{"rope_fraction": 0.25, "final_lr_fraction": 0.02, "batch_tokens": [32768, 65536, 131072]}
Below are experts of layer 7 (counted from 0) of a mixture-of-experts language model. Rows are named router (the router's row for the expert), up (a neuron's input weights, with its number) and show model dimensions 128-255. Each number is 500 + 50 x the weight over its row's rms, rounded and kept within 0 to 999. Numbers have three digits each.
After each expert's rows: a language model's description of what the expert responds to. This comes from a sample of Wikipedia text that the model never trained on.

# expert 6
router:473535490440474596427417539557517478506550536482501428574512488433376502500534503539561563469584463547516519562418447463481491519444470400534641477528521547457464460509479496449619553490502524446574422532510550542488527488636462542566496491526474475444533575506503615429542487571533622524572482511560566479454419479458530517579597594475552575452553476472488487460475486564499493456525
up1:473508521454549385496502472423505455560587520561459535470488468507468423444546493527563498557548502532465492580465498504450562427571604433560548567504531472540439514518513441510545515522579456498533568398450441428572446487504468455481541428532531501546487471439383455452434523561584558534542586459603561548522491486556526470504526495490559537386497413552529465498521509596529626488516
up2:566453495389576599491548539558465467534532440559480571460434464631501527509476439553522448410533517491639519517533470491533503470499492447515462493505510541479478482412622463505425473629576432462494476607512525463432459498614580556574517466501529465440456459514520532509532438456512592469439552469501464565483557498473505481530519472515513486532499433465458536454480439588552566520505
up3:529568423459498428583513472498490445432548435503465527497489475544490478450401449497575500497547579499577586483500498513538528527490524545550505475567573578420419534456470482501513525544557407554525520567468492457517552456520444407512458437558486581490462488481493553425508500601472473431523518487544658445473491521459495549435536500429520526498522538542580538443430618529536438534566
up4:501533499565568536503552528481525400481499484484523499451408521505429546562478490474598455561563557514618417537541452506472484500572552560477517467533432512471504490465539497500502450514492505495494601495475461366517514510475438464502471375547487550563518483438480391519505462464544579468423500419466508490498390523539413518472508495536469512439476401458506523563570536623529499505475
Description: Commas, periods, quotes and contrastive conjunctions joining clauses in running prose, especially whereas, while, but, because, though.

# expert 28
router:510524540456541539425531539466552540476476489521486524463576543459484492517500479498465533503577446455459534474417486473435528541473477424552489561415492560507496432467452560586492529424512535475547541490542510549500554614437565490503544511413440442452403573481548510312516503494454432502460498503521446489494451556477538488495428494468480473561498523444562576414521534462464572474507
up0:477489521584589474534488508503501507498550435514483567498538527483446376541593464522463370462441560481545581448494406479566458541515394465483497488378491573472487472479509523478473452461459500550505534553540482610511593624386526447552485475505571441386548467474553574495526456432520524479510493516514454427508424543451488515436503447551518400564516474478365398494566518529528523528504
up1:519543477489537551578388471484532527505463509603549532534630487497554434536409457438500430486531514466496480537497486477525470491423486518498470555427544444544601601500447560547562491612467481459534512573497494410494558482550502455614540576524496405544409516509420447494468486474557465418535430510513606464468513433503517470552501463466591434526485512456375543464498469443523502415475
up2:462556435454511438427478470495460568585420455410543593469473555542522463404574408514525522481612445500532494469461527475513545509531552507620477602468510518463502474464516463504483490473511482462518506406504531520524556661496509599423466473420504565514392498507533513428491538510469463582485449514504395491512473469473553522442503427466452473599526527504494560504543429564516480514611
up3:411523477423529501490451530618476499521478514500561400519498484531518549553477533456435448463497485519414445592516434508552426520547461479594552587582490501457524494561437542670491500481544460419604442533429520419561475522459468556440554466485493478395327515486471584495472564485467536505545475546513553547455531507512462482566462525544598598540380548484552480482464536513506554455490
Description: Middle syllables of Indian and other South Asian names in film credits and cast tables, such as Bhaskaran, Jayachandran, Shiva.

# expert 15
router:498518527522534459563478574559541474573470460414494480517523486492497575478570491465526430420542482496502466554488468522531512556548585507474602466461570406497475478563513454546544606522436481426474413443444442513431426501596510408443481389534532559506430552489483429380516419384582588477477495486498493471434608519434486462486582489499537464462406535440540562526592491443511443518444
up0:591481466499506465555459554472503486496384347457492504403531505544487547555501525506435476523542534476419402515510398613490510543546514465503427524429522508487399467575506571597521579507488490436451514410507389454505476488534538464593508494453500505364576490492503474503505451477557499464444488499572514432416610485526452540433477452445438559496392548534555479546535573424488505618504
up1:526595457589551461502483417447355421455501513589601542401538501490417516452453526491511543561550482493505511521464507636506441386484536537479568496448564525582377468490510507479487447492531469510519506587598424524522530537526496607506499412587561473442413448454495501438468469537539585520562437438384600521512515503542470474555542555420538545452514524540517434534584537537558412579501
up2:525504514505553491434506513578536559491541460486466398503487506462470406539533572494455519411559572522501461471523413501536507457543428576542498542434514478539495485596495611575456377586457523524472481535485421472514513514481541594517478504466508456472505485516506493442518561526517575364521549559582599461523492534526393377522487522468486466504506579502378518581483474505497571531453
up3:395513408535498508479421598451485474533399508432508462474507515422534514510510436476464514396573504660588467463508469480440491544592601535500457464439559369447398476572454576619502545539432416424490490497502375521511448440558544474525512487442529542452471551437475457421652483445548476461547518507516404524446536482520441534392490490484515486506436482504479506476476583472541492502492
Description: Row labels and cells in weather and stats tables, plus quantifiers and openers like every, all, However, Total.

# expert 27
router:563515517514492491461496551456585479505444544534493575536560500571537469513543527561583573473467476558436389437476550444499444466502553457495388367535471541566491515408416531499476550459443494490508453415524493489499456424444468480490549627491479449466578518453554447439519557542518523517547460417646478480464565476579551449508504578448414463553443459426575572534493518452485505492537
up0:574485463543443510459467498518584455575495463539570558665520525564517444532521539504514498573459563486500482504522470427484594480419513459450545484538474485545590533548519381474522477549497496423504476471418374484490576485511513505487520501478587486454421517422524487405579488475514530411499486436530572416399527613451470457531533497531396446468458569531477498591454567501547478480479
up1:494506539419470522516553468428578511536463563498443511422562500512464453568494507405487475542526441520534522467436465542508492484480474472626509474609457502541529492486538399573458508516496450558370525384409446443490460487649466507597460527466513530528474449476414486532557425441484522501555529461578389606555527491553504493429542491538441490406464511422517472457444521439536500446622
up2:509450500491503491469538459565455488473486543545489558452474435505368436420501543447534532455475512482476499408475499395521549501518493531654466604506467552494483518485520511440521469523414507488533569431512465494527430493503517497438416466496479513561470577429568487501552563421587528523531491466585490511525478425511471466523516514475553357450447526488456418536594426504527479489592
up3:464474408547561588501458487460506411485538508554502441557511479561540419454462484571519458536463561522484590424508526490498504569492469459422514414493427509557609584550542429512479465644458493552508541497472463575589540459557460430469381507485385550518421534524584450526561508564504444523506419480510593516556451442495519485483489456549494463493552537418527565532493556523527453506498
Description: Final pieces finishing a word, often just before a heading's closing ==, as in Peop-le, Twin town-s, subpre-fe-cture.

# expert 24
router:498574492474507608596553503514496500531444555477450513490525478566426487427480516555504521567462475485568464491390513504498500536525499448502530553462519553474522436485418434494512520561477508417444528494554560455494532535515445539553483514452514404525469510499469458518530486450447477498462451523453570405489454515536500461444549444599475515434526477568629473389592530486478560520513
up0:492522436532542510534540484537490525506547493447589500554584560466469520590405584514464488487521514464591517480544451444515473443519554586460434601518478544539483530581494521511476520533501471434512436541544520520507519422476540454528467466422580439504551528386461468467448511450488620498498526546570585491415443455598421461449502392583498557479470442470464525481496565471527491530421
up1:448493601458458627500438513467497382503526537462488501542493555558495452478450468537530554508551531561548414515500380401507472583392526450514547521505488419504512451522484361417464508461571524458473499552475491500537475444493427562553490463519496459459611515454607613470591545595386470523502476522524638424562472493527572538441526509533468493459514589553598459522522544502495502596617
up2:583478524507445550518531468538448539570396514422440495431606504491493498524524501404427573479515513435432469477428526590505475502520456569571443507486470530434536416549507657527470568421522500494495457495531503478541422386489423527505476499381542394518494419519439450496485383448505424506491525521466486396459550506484490429526451451491465482549488558576500500513609500561478482449460
up3:497536475499529479518613388563512470465413481501425532549476476594385526546442524483498430451437546499527475453486451516442556467508468522437531633484548435409465521502478427460600500584494504578504563486575448450533568549479489489491552464628486518539422562459483489542529506431489637472507480511512545520453556556529408492590490473626504427469538491497546553403497499479525491495458
Description: Cells in pipe-delimited tables of election results or statistics, like party names, vote numbers and percentages, plus some passive was and were.

# expert 34
router:507477435468550498514502530439540524448577523576519500505505541535511524525562531596591478483446482519468489551427538534471439513444508467449481492532453534558472524482477429519570471499466498480523489496520482505469513511639409422443524467595388505438612576568540601358487537471533480495573464391468557534482509499448564489454458597451538502571523520491565527489594488491457411531479
up0:643545451485497489491577435496492528593432576523490569439506546573495563507530492401630437488460458466459494583500531505495502507539479533514477493505500507462423430507478562507534536593465471480521493412556507513497450616525470470478426368482553621532517495515405370568538541460526536494497515522455533452490508547519526525418556443554358468450504515570503466586488501550501488556425
up1:452520415465550460405474556484511500531522531553572502470565425535504481508438541482551446443596529494492434538574515459485518478544501531464480418591537506430500518450510496550470392585477449475517502540535459553538568550497437585484533517529518597496454493383492531519490570488564590440561468421445504519464577484496520438510494528499528538484489541496485410515516364477525410661561
up2:543559550540477487462609501570495380554447523507539467575542511490448546501468528496477432525536505442541504481576553480449504519490622490454604517478483453408474543542531456563473515585517421462547510524504500513514439554567472448700602453547520447459423441504564547462526490402548487499589510537490509489531463471495491498449531532444445522444500580570470409508497449604504493551444
up3:509658508514619463555582521498449502423508462632494441496603516423516475506496540489545537474479554530535438451501486410547393563548537590449464412526547437540484541459522476466417396434484499566510595474502449500511529532476493507468422486455435552471518525499459483512501558466444573472525472511544530456597555417564569513537468444495518441492513443439489477581509494511550416472602
Description: Quantifier words starting a clause after punctuation, like some, many, most, however, plus digits in InChI and SMILES chemical strings.

# expert 42
router:519527400545613421416507487555517511414503457495456577466545383546542503485524533587523432470432477450491518482512514476518482447560501491457477433527487449473537575446478490481478542449540502537517546491506535402477467508399542434482506629491436492526381518455492577565540510476522498538463554507466539533583601520499537524522524396561574464570551420509503445505454435512501484506472
up0:479527519467564492498490517584455551435371372439479553431586425558585549394532480488518576434474485545540495553529552469556443556491462493456521509604544463525499477444538489477517482491506482559548525482482543453472500505454546479495540647450535486548524380510520450494576413543491618454488572399519560518537501503488563439446516543474507529512468522513400527519404482552580458418521
up1:431580502482495508515485525531479552571477438448474536532467440427519512496487501487548528491515513478503483503555405590620495513522523481458453600495619482482476487537570404568567392451479427508567619440564432538572503516517442547454490523590445589496542403520523502478577453497510496426540554546524426580487540506546520434477524556452511553524425509524463538455462345509583520538488
up2:542536473456471521523513447583528559457400525411479424590520450617425432543451517547457462476546505443513473485544416569482526513495519520472466493509544577511546507514533499481509402461489460500635499504565484539502482547512515481505423499495597577521599522512495423537582503458571473484554486638474517476511508448562449498570470518482479506602502527499463387525513482482508511482493
up3:534501556526493500607516528445370502500458485475467494502564478524422479442509611495465480433544588554422600488587549513553584485452449523503463395523505514443566579529521518486423479476359498469542504501611531508537550580437492504535462566483442514488484467519378497538504499565604501484489554554506517440482554467597582555549539529423385446506593465436410507532419570534519442472459
Description: Modal verbs such as would, will, could, and to, plus fragments starting words in general prose, like ne-eds, he-licopters.

# expert 60
router:601508492460585484512530565485477572405486469481472520486443454564533491404528484544517477526490532604441467518438550580536522547461482476484383533542560449473529492572488437522504527465449446508547543444413563429439566446516449456490539598538450546560451505479510480560500393510524514540464529524480585514593506391495480541464510544408508482557507476506455435446520493479548534533536
up0:526527467457534445493425514552486473520447497459479533532537589502478524518504495439534503472483537497384544536502487616498599562520421542486501557502561478551512494474540501568613618531431425597425510416479471472440536552488503499500491441454518442432487525487486557505587479487625507473476539502513534548518569471603488515531500446495445435441527401528529573407537422551523498435542
up1:597534544512417460564475544524524538516451417413444410489529530517412521469460594475499591458508521527555443511440515579483483491526510608525565563492450437516468535543569570577480471506476456511478499522536478503367486502513546536606521457403631502541490465495470406531562436429496438430528443540528441542508558524478508509498546605431471523451445536553468458468495477563519628557503
up2:444571453510606528469548576508559461521588478539511609531548522513521578466559482567579530451538381505498431534486537440528507453491616537479437449518550471542545614468432538508567505506546506504511569488453483460455505539514475493495496529516455502515529439477460558528566520509397466491535536408517507494502530499522607523535464485599483500414356453517480472544427508557476492434496
up3:531505536514534553498524536430479543458465518535527434584497549556556516439539503394409483466473521519453486555485624587453473503423483460442460362560449473430496566582554472561566431442456442522514581496437511451573528477470519395495397525555505458535577497426477479559591492457615503469486423425518479484495538540445516484509473520449457495531562510462523644456615474496502462543479
Description: Verb stems and word-middle pieces taking -ed or -ing, such as res-ign-ed, end-ing, show-n, and verbs wrote, said.

# expert 14
router:551450565575595497561483537450485556442506453590478540475532468509535452506416446581490566505483443475492506472434567480497432479480491413553430491457508453490506519481489513472482499478488530530481531466591516459442543559427492473557576570494482467474617507524538403450484549537466491488477547444557499520577452523518562484443431571474496508560502452486502474490482478482461499504516
up0:469535459458609544544600524531471455461492459476448462516537436480421500579528618521437535405624530556461464550534513518487538561525445516472575408606466568555479622494527491576504433500504440491643524501539418479475534543574561467547536383543446516494509490468504440500533529467563534478561479503472563526502494402505545513550470541469430423497443451470510413549490475580578607431523
up1:477496489408556513423607510519456496521509452476451513437429497520506546499574482513559523512471384470504571469519471570445546478501544476524490511572511461463463574427533449556460525460558479503604546486512438515516484487498488553480534422529560514504527482512507368622475645504468542467527454476475488609560535486606418486483413464533540546540506471478530511462462451437510679504481
up2:525527522455534444526530495442531447600466504354471486422563563472423474524468475485504514482545464477524560554504554519533473554533488492593468497457479487453459508463472444545488502496498437492512508455565462538470551587518531507479511444536544521455513299538460478543602551447481568496530559523553384522601518501460499583392449509507507539541358472517522384523526495523528552490546
up3:510518539537568425570457380479486518483501467503506556545512517451422408535547477415478531443521576502467573532586458503542479455515424454508471561468436511487524538501498503485447463470507458528456608489486529495438603643547556524548558542508532531570550468552548448542583473495414452459500427467551460465489470488448487500506507455534500551537424581530405501678430475469560465453491
Description: Letter fragments inside foreign or transliterated names and accented or non-Latin bytes, plus the st completing must.

# expert 62
router:411409600536510473586497503463461505480452431577456535533512404544550547503578540556541515563431533479602497455549525514557473506544413418491550478479420493470425510610515516532411483574488535528416470592594525527485502466533515462489512490423520500486414488611489462457489482507417510519457499532498544511561462486468534546480391595410508502478404508435473439475474453564512527494573
up0:567555560550485526542619465466478538470445472522563421432470488428517507443543572383520422458521386537435484491522561506502421463495518495586374525470600544451490469475513574568553551462445437579473489527522505495504544503558451482560478471560472553570585446565486518503532473473509466488511508442506506520480490490555526523474466505422371496440503533484585569607502530511484431441413
up1:476523598543418512602551464446569501439487526453583544526535421475527462413544526460543570484469516406501381444503559461505527550429483495516470504581501433585476543541460541547463500462575448584484477510468485492460445530526571477577531571448508612598446463538482393536487466502472466457527524512508552546450427498557490428470571466576401464476520479485508503572438511473529558564459
up2:461468553530507573461536601443526353539399464458434496458516480552508548433555478466491584506549575557489466480537507446474451574488554491510555496529434572409471473506472496471508422474491481458505609534537500586544479492483509433467456466483468430467470434540485533504569520463481634488482563573468402491538490524523574437450503451533374476622420524495424494441573525485477546427381
up3:572507509492514482512457504450529550529514402539491448490573429501453470469548537465524398485481515576525524509583444522475546594502436497564454468475550430623476570493512457461430473456457515549466478574518453476615429491459461549539484584438468485478543443461612584517605483543505522437446660490603505567520570502493557551453484489535457528539443570445492647472508472424510499511526
Description: Verb stems or word starts right after to or not in infinitives, such as marry, touch, supply, identify, settle.

# expert 21
router:424585562478467477472442583467551412527461442514455510414653487496485592476493510497559563463609509570441523450494513445478514514501582559560493468487541493500524545493486540575489596616498531488469444410553330564465456491429472550448464454459613504510498395499420537552534623499596585444496497459535460436493558489544480417530510392531460503420508539551449452616504473418487516484478
up1:481507592484579465486480503608521498567516494490536487477474508454471503430525492453531465539470500549503575490504546493512479436498463508616520477491512524488497525500455488541462478494551499518494473545526413423494487453523518488519551479473539502536490432511472538529472541426406647377457557522498439607441505540530426415491552460491543457533503563522537509552475555499555562546556
up2:427433544544477465456452561467465446567548582512471496540516480487463491510563526493480524486508625478450488503524537496519542459476475482534557497385456520488418413488440550612506483416473484548495556509499383509540458504521544473524477441502467430549500424516389504474571522494505526476503531510528520500433498505470469453460517539533490479458475512487487456515610429539563480511459
up3:508529493500508450458489569516464436505558440474450504503484547454491520526505502471508533542554535482488521532557480512454537494464436496495521543536496458507453463407438454444521477509541503541578509458521547547442485549514422521520543494566547530540538382474422537512611575527548570497482512527521542406397488490489439419418482560409379536459505450485387480634415411471495563473485
up4:456555536529553550485471581491557537530538498536631472607564496541521539407466484537545544551565478534420621529547545528527530569520587473509482517506495483510463494456447502512598437433555462537549447466521471516521439452507551372457493454510439491446490543538443437524486494490456530513599394446500515468558545443611623426403504507412512456515342471448505465509514440491552573502544
Description: Indentation spaces opening lines in match lineups and nested lists, plus short word-initial pieces such as ca, ma, pre, per.

# expert 51
router:574477557454565427539479521568524538466512416470488500529489580484490457502480518529468479505513443464492368531518600595513460508455454487527443490531526544508550462564470566480487452453402503473472451530556519503484508458458508489558495583551478467385606574532566400396467442513436500510521575579564462451508517512482477514525508566500422552548466506440415535504559470460469521506556
up0:506467482552491446375563577522515499556450524562540454522483548449549518571470469466493435431443469458565416437521524393461456476494432592498584516436566472396488479616514500490521463585444495524484456509480472512567536508504497516622462428584463467441502558452470404518516492457476490462545573501488515443550480533457483468523448556428550502440439494449511515562529480437504499563399
up1:528556446426469489434451493552490427623495450450483490553456443447477519543464586497554535508461482428577405449633510565432579535525485608518580515444569569467448503555427494498491435505475477454520487563503492425454366485558444426536519481561517532443499498540480545513459491501469478495428521517441482602518494435521474418519534525481467441501453406502559533601433536519533563498552
up2:439458375526469461454467546489486458429438411526540503464521514561410551493532535566529564440497481434483513495499599552519583473514531507568506533495595599490556457505399430486624503512511447492555468484577494502540388451485519419610562544516536540493457601466496450401540487476462421510553430514561497504393532498478461539487482483520446491477508491527549424456521608517516593582345
up3:497578414560574606514479480492510511612472503488584456429508534457469564584543471570546494476497572508477588448532563523476473572425456442434513453593514565463439423537515442541415488487520497558490469553512470551503507482516537397524443485529507507468483505485550477448509527438461522459486501547456389480454533465511499532410424491384391539459530491432502401475509452489513548638532
Description: Word pieces and apostrophes inside people's surnames and possessives, often foreign, such as Ri-ple-y, Size-more, Jogi's.

# expert 35
router:471588574477525503511440494514494447403360512495466457491500438556437515540491452515538575485570416523580585522493416528456487563530532566529631572498493570477531449439448456485496491449525481491507483419524522505475472615559463558473439415529544505615517451555471468530490494434525467485494437505499623536536463480518507524430531493533444484419518432532487484424436524502494574495494
up0:624442361466445469526477411497594487614444527456470424462542547524468546512505479478473484538494457527545419477446473617459519498488497581453540495541387483440493436556613489559545489454554488484417535558535505483529469494496504605469469469549526494472497428513502544425492531582516535486508500635490512493476381561508587592497497514513471532494494517575496549478486495507512550511548
up1:475550542513508443556448513577478456476417453529513557566544436425439633477576454453515509461486427555508525500439549441473498447490486485491479536465492515484520466421493481510595538544460486564462511462452492503546537427486504461512490537479482509598560520478452463505523389361462532523474424481607508408510516529432503444549530411559500490539501575519589581522545402475490474542504
up2:531547547479544593433474446555506517475532487431482491582503537517555488544493522481430439455438570430436520482452518551498522451522472519503440506491549530472486442500495471567491403476540422585463549506564542439448542597511547470478545551566511524512424417447523472542503386414513467459470425558503516497388547587509475496559434451436435440558460537495551479573591521480557521516504
up3:532548433575536515480515498507515423431524474531461491479460447498431482563462487513460570521441453430561577539498453537471359586554449520503486458462530486435476501485436464500476513529451497459546529446493528499464552688538493517528488605453522487567459466524488475497608498583553473493518408505457499546494561503504421605476514436453480443450535483556485498520458478506502545524528
Description: Pipe cells following scores in results tables, such as 6–3, 6–1 | in tennis finals, plus commas between set scores.

# expert 48
router:472516455460618496584474505498597549497539439555442488520460457533484434528488479569466508475517517521418439506545547498523585423465528464450494439495560435478563504371447523494528452389468493552524558540512508448558603524392546518535508575455465511468561552461542492464497492568486401534533552541508483496586552467485508459606486537441534493572582460457463514515470506518476465464578
up0:515516459518616526566491507559442521462456501607527512558539452490503531521419504475549496493460543484456483538548558428503550522559402551472517539494507502555502513514539420463457477667486450489515546548491528506497617536508555528520593426536485458458331486423535529558510443520494580497481537493555538444458522404477471450498501466426481432543493434561549524572522457536557534554564
up1:410477339504496528442462553566601400695392454480508492473452400466532470493493534511484465480525536507492598498559469509495538524419521555502563429529497370502462539480516469451499410441450493398533545500572442431580469483500482428438413531515514535477467488402501513357462429477522505464470405510545464513492451460503571566536453483459468444504532471456400507570486579498566486469491
up2:507464537614544477552505506503438519564522527413590502559569541481519409526424417419448537444456436495492529536617515569522497480410526471496575606433410476517557593514470560520551526479465490534481496568610449513453578520489488562569482473569578449475533463476479454469526492580449551441515518357573440480398523545548495450517573523528495459574433538442434527483489479487495564496499
up3:503399554515490452477546559477458472579440442483483466412477430587468555454466514512544452564479437496594480447499530474579489423493451473584491503448527519553571504557433565500487522536411478477512519534516450447498513506533485517501539538466500427566583382588580660405440465512552530480502531513480512459521622557575489533438479429457472443510475533494415488532531497447490552491492
Description: Nouns ending a phrase that name groups or roles, such as team, band, season, police office-r, government, album, often in film and music contexts.

# expert 20
router:475433587570431573544402518402407494591438514473516481430524406538468489455518494514501621542497502544519547538446518495478513553444475476516515475515463574496441449535440561569503551574423525523523440521572560576565504447664428505561466499475429452497503390481500514577553581491562501456507542389507519486527455510476470428481556571461538566443442532546430486497478493544465527466430
up0:501545549513532534456553513487487521549553534486604472475492499463501427419447460485513507528516556446374512491486420494514539555609556501526495490580426469527487490539473573553553515442501511551438546411453516397586444497513461428492409562406498486589489422489505371523496470566532454457548531475561494490524416533567509490508496394550501552466500510471440486495531457544507489499625
up1:566466518440518532351450581434467508613462375442519448494601447503466511513545438500519572513505560587461559466512499440470554480508500542495538449482524534581460557452498482534492433515606471578571533473556498480465488474422486527483529551482512542411503445463553471548485560468533538453507584557528529556552517487476545465419420506473460520529361500468491438465460528509536494512464
up2:438523542428485433544535491473481462527521543514474448472581533606503526577470532510512545491570410509545475553502598509478534558495552503465594560529525504400431385501471459539530519470565423429502557494447532512512576506551491465546423495552434543503451430420447505547497595537620499504459467450461531532529506429524557526411488437514408547507520503469557448466484528474521514515524
up3:543558526424546530500619486452583431480518426426394412496558467453463424604501412450566537478479510500506473520503570446454344538485574520504556516479470470612553413560448539570500517440546493624463524486552435422494462471492449403474553494512423485431476542460481545521501596521516487515406513570583510556557518471551448470604495409446479493531507497427479454485502495544518540549476
Description: Capital letters in abbreviations and state codes after a capital, like NY, MA, SR-52, and odd bytes and digits in tables.

# expert 31
router:523405594514474428550507563404481510464529449535462476532541433512542553595515440578501479583427495500611566477519530532579494469544416441529531426498457493559399516558507534514424429530477520527498480559587556467452480435513490482491613554453463556474441508604441445423466456517443466529456480561470551490583513469460530523456409614427506548470442498462472449469448490527503480573585
up0:553492497439527482542462521397426535532476586389525547474512575568440335473550358509508532498516515554438494527614535546529539592518466445459489581504447458412513484557495471474602492453432473623474517519436486464538505507542494447501553334544414498477520536471406480549530506497452466536518504530518537470460488553636539362499558504513517522438502420597491499456495485439511526580627
up1:446530506531578568635517495524379452573495489465529498420577490529514558518566469446484455492526509525522539456583501466509544606548540472536546602551461586464479500548608479486494475517465508474487547477528538461461559479456409501479556490527536445547492518420461524387541481491505502486580409507508418502503579481470535540498615391497488474546536536566423513576462497541510413506393
up2:548561513457436494556464493466375484514573523430430491644456383517475488593514433530480548529557549557488498553487528515492478507461505475512558459518501560503415474462448618538509480467459454503492553503518445611523512494510508489426561587522504473543471497542517429483534473476418510524469502502532482545460540410447610494493438484438439479494455422477514470492439525509516426429576
up3:558487450423498491385533465489508495506483483475482466591492491570489534581452439399516300461509540437475573528498411539479432472446528408537523465499412507566449545386541570537538518487513461657571519511439518546570471449557474535559566498539460545466449499437555505536545548533557560475516516445535545546540604484510347510546449508515494436477450491501434511491595405531523487625546
Description: Verbs and verb pieces after to, would, can or not, such as make, have, be, exist, describe, drop.

# expert 3
router:563544458446474438459558499465508489508561457584435568474482393536586573467527423497497589538499470526585547506537534501455544460534549548507484415467496472406478502441484444446402483437477498526562597469506512434518526499425537540526448581461435507523464486467471557638536491513490511498418549420448496539540513485525529564488464518513494490537593483531439531544427515622514480589493
up1:427574422468513516431487492516536447527519534507478511502470473532533477541417534521465493529500568517580525458591518554464579506506425450500522516470593474562593446556514439471462449529440473551470532525450495557550502463463479511593501454460424497466382421490603628518442535468549506538502495538627574564554490473460502499493496438575536412494489519534484601541508516577544478626468
up2:489494503529427475483421589442459492470531477529541509507551483476536510363543475516430578392518446556461578468514548485360605398488555560515468392482528486519549429481389540470525483523518496516448455503529486491594464523467505505539538556416504460523581482494489379492470598518488514463497489483552446500516509543523476519582419577580495496480488519527390562641490557627508503495443
up3:376603463546538527560588538482562463423514538517451504543479482465511430527528523506547469429470546487454494451577471449598516625526551504518493441508559391441559583459601447482512453435505494502490507507481510479469509559484517526506481461503384516603503461478413517508491331471572464523470541603451491500517457422484457533522505540508580452649520536470502503493504353481520491533494
up4:615487527546525444467486543589577441547429413515576467536594464528502504434468484554463486503464452432464607498537492527467496541517488555443537509515506463572525585470512507431503415518467486505547463500522515418486488550517447453481592568566532483499376414526415458487543451513447571456482539510456583536532427567523477466544533445542507464474504519455498521514466472572541503500322
Description: Noun or noun piece closing a descriptive noun phrase, often in headings and short definitions, such as competition record, technology, ceremony.

# expert 39
router:499410466550457547452467454532538566571408526432527498529477525480420454554455462513494541572570489500461514543439422598458552592385475442515468547446431593469558436536517573501555466505476527533470422579547509564523398557581406541550476477476469458438559487470588528552518415498431440504574456449524441563422337474522492465459558534473507550457479537520477528444498582522453515475498
up1:459461421544451499496509463477485518471628580536472542468464494426615559443482617496506468537446569513406412528541541524498430461455485462450495464548496537560522377514456501539531491511509442512503424426440486550474444502533448462467515450450477512523467531428471493408571499528500450526488575527477517486455552536561491495536498456528493565444470456491478417509418592550508511569496
up2:530463565530462503569567536585522392486423468490508582471519487556523538544514464525493481544562542570490555470525465455573448534474516419504498525531418512518501525591493493523496528586518492465541473468423493533467588438535501497454541451622579449502408452386500573453456466547483565435472517500464524421581486524521454424501484501496413397460449526487435584486571456425501578509425
up3:408470463494497602458597439497483436471567536393429400586513521536549491510444457465570488524499529532448477598488435538487429498510461565508524505511524411460449403570484548449525501493575467550439481520438556511571403559471474452494518522474488578466449494407533549520491433547466472543495522525520567513551563506528528515550498472436536477506433491508523487595478530513523396476502
up4:474474541577538424450494480425457604476420459519510469484477502511569571468488487451390512518550571538464478395498567528508494561489542506503504552524524515447487473412501477504419457443591469491463489422507463492534464552493545580482520480471491599433440417558490493602500459468456515488450557483463443559406490502582534550527534531553477447488518490574526464641493523494556522476445
Description: Line breaks ending table header rows before |---| lines, and ending infobox and list entries.

# expert 54
router:442464424532529536432483537485499435571473557506565511520491441502537515465538473459492391520507527515479529512578423438554456461519541535457456465498479460517489452518519497446476497629504449560452579505563476541554499410488511495511505397544494497452532567466404555570484594475552507558490509390524478438453499514486450508539497368528528479445395467512540481520480537466496415613546
up1:490481543488564506539504510550415529654468571421544490453432435470528507467456494438433465491511487548522409457550514513463502480471518541561456548514421501482442454557585481448494499513467459530500482601544571567406536457496486550579453485399514503561523438570512558508511499502503614463449573524519409560557439459532464486463515486543497601490431469492363410534348531452551537567533
up2:448550516534513551522436523509520525462541458395510483440456403456503492445510407608493483549497521497555405577520492518483471438503487503525497477513563443483543587566535484471551537508462463494544552435430543424617512451480485452490444553536490452523544544497520498562467480580494539521512459523494472585568528474485462534472484509477607572569442462485510422480598554443548515441525
up3:499544563458495415540520607566484497484468487423501406586501416544518554466401503424541522518534458514517532489503489501482467437491529504501547450564494571566443448473463624509429524612474457526519482428497437541413449542537527535508499499475488455509506498457574556495477461353535489541525407477500488454434575483574399533580499434463478409453355492508500565542575475506498479554438
up4:469514446478551603533462543542531428539557515439505531586509543490581470408525578446479440583525463497547435522559404510491447472419554490532481501435483426478461534581460449472463535480529476464495671508525503478518489491516468498562423488566404436462564534438442624472480516451588449528515467489532500508596445496478507518566534448523493515489445466488481547596590539459493503497434
Description: Opening pieces of words or short function words after small numbers or articles, as in two to-nes, four can-als, three to twelve.

# expert 22
router:461532556545426554573512505532532447539556537566485558528513508500377615522469578514534358503485561453574486509553435590502603460486460490458427448516460565482448412462494568534457439473608456476565509526569376452458491497502458558491428509462559425428489503507436566483514474501456544528492459514434493514495508470464504536597521463551513554419521522530537437449501551547464410475516
up0:404462522569532494432435547558393439502537575470508527509532454561470513497601575522462385465536492457538499488469508472478531452425577535543543535458534562462449529541633517561522540559484394513575465550419396506501552530626504472456529499454537528494470479556545522405433432525608456501505515498421610471506491494558495488418595545458541513507481499517475429430499514562523540502444
up1:394594424527482484469488487590444582531521531450432448475508485534437486524579504428481501437502486466455530517469456547513562526472559589581523530520562489587541495560518460612548376468541351532510467537545434465454532588599496418451494495538478651469480465548548454470495423602433428535500493486525492572544514440575565574506534539416487501473480513545533460531569480522497494497448
up2:552570553503489457569535488470450520475516402438470458391491493363486471507461466519442531449486467503396478472484495474431472448585474584578441550480501503510516480547572554592435470587560501550473562462600415423567605538467513539478432478521449535551589425444598437539493430419522492412518481462526490478417521506590468501523451509424506555485499613476487538574554478388498482525442
up3:510532605467478637565520449500541418515473478501441463522416544559541510500522496472495586537545488550577416496529509567498506510551537500521508546464480575443517445522532481519527452494555504541536459490459378522491486455484426449527518498473478497511536561417628512465526459537509430544519512476504462563557370430535432507475536495494431474437522502549420485548503505502470511525532
Description: The word to after according, single Cyrillic or Arabic letters, and adjective suffixes like -ial, -ary, -ally.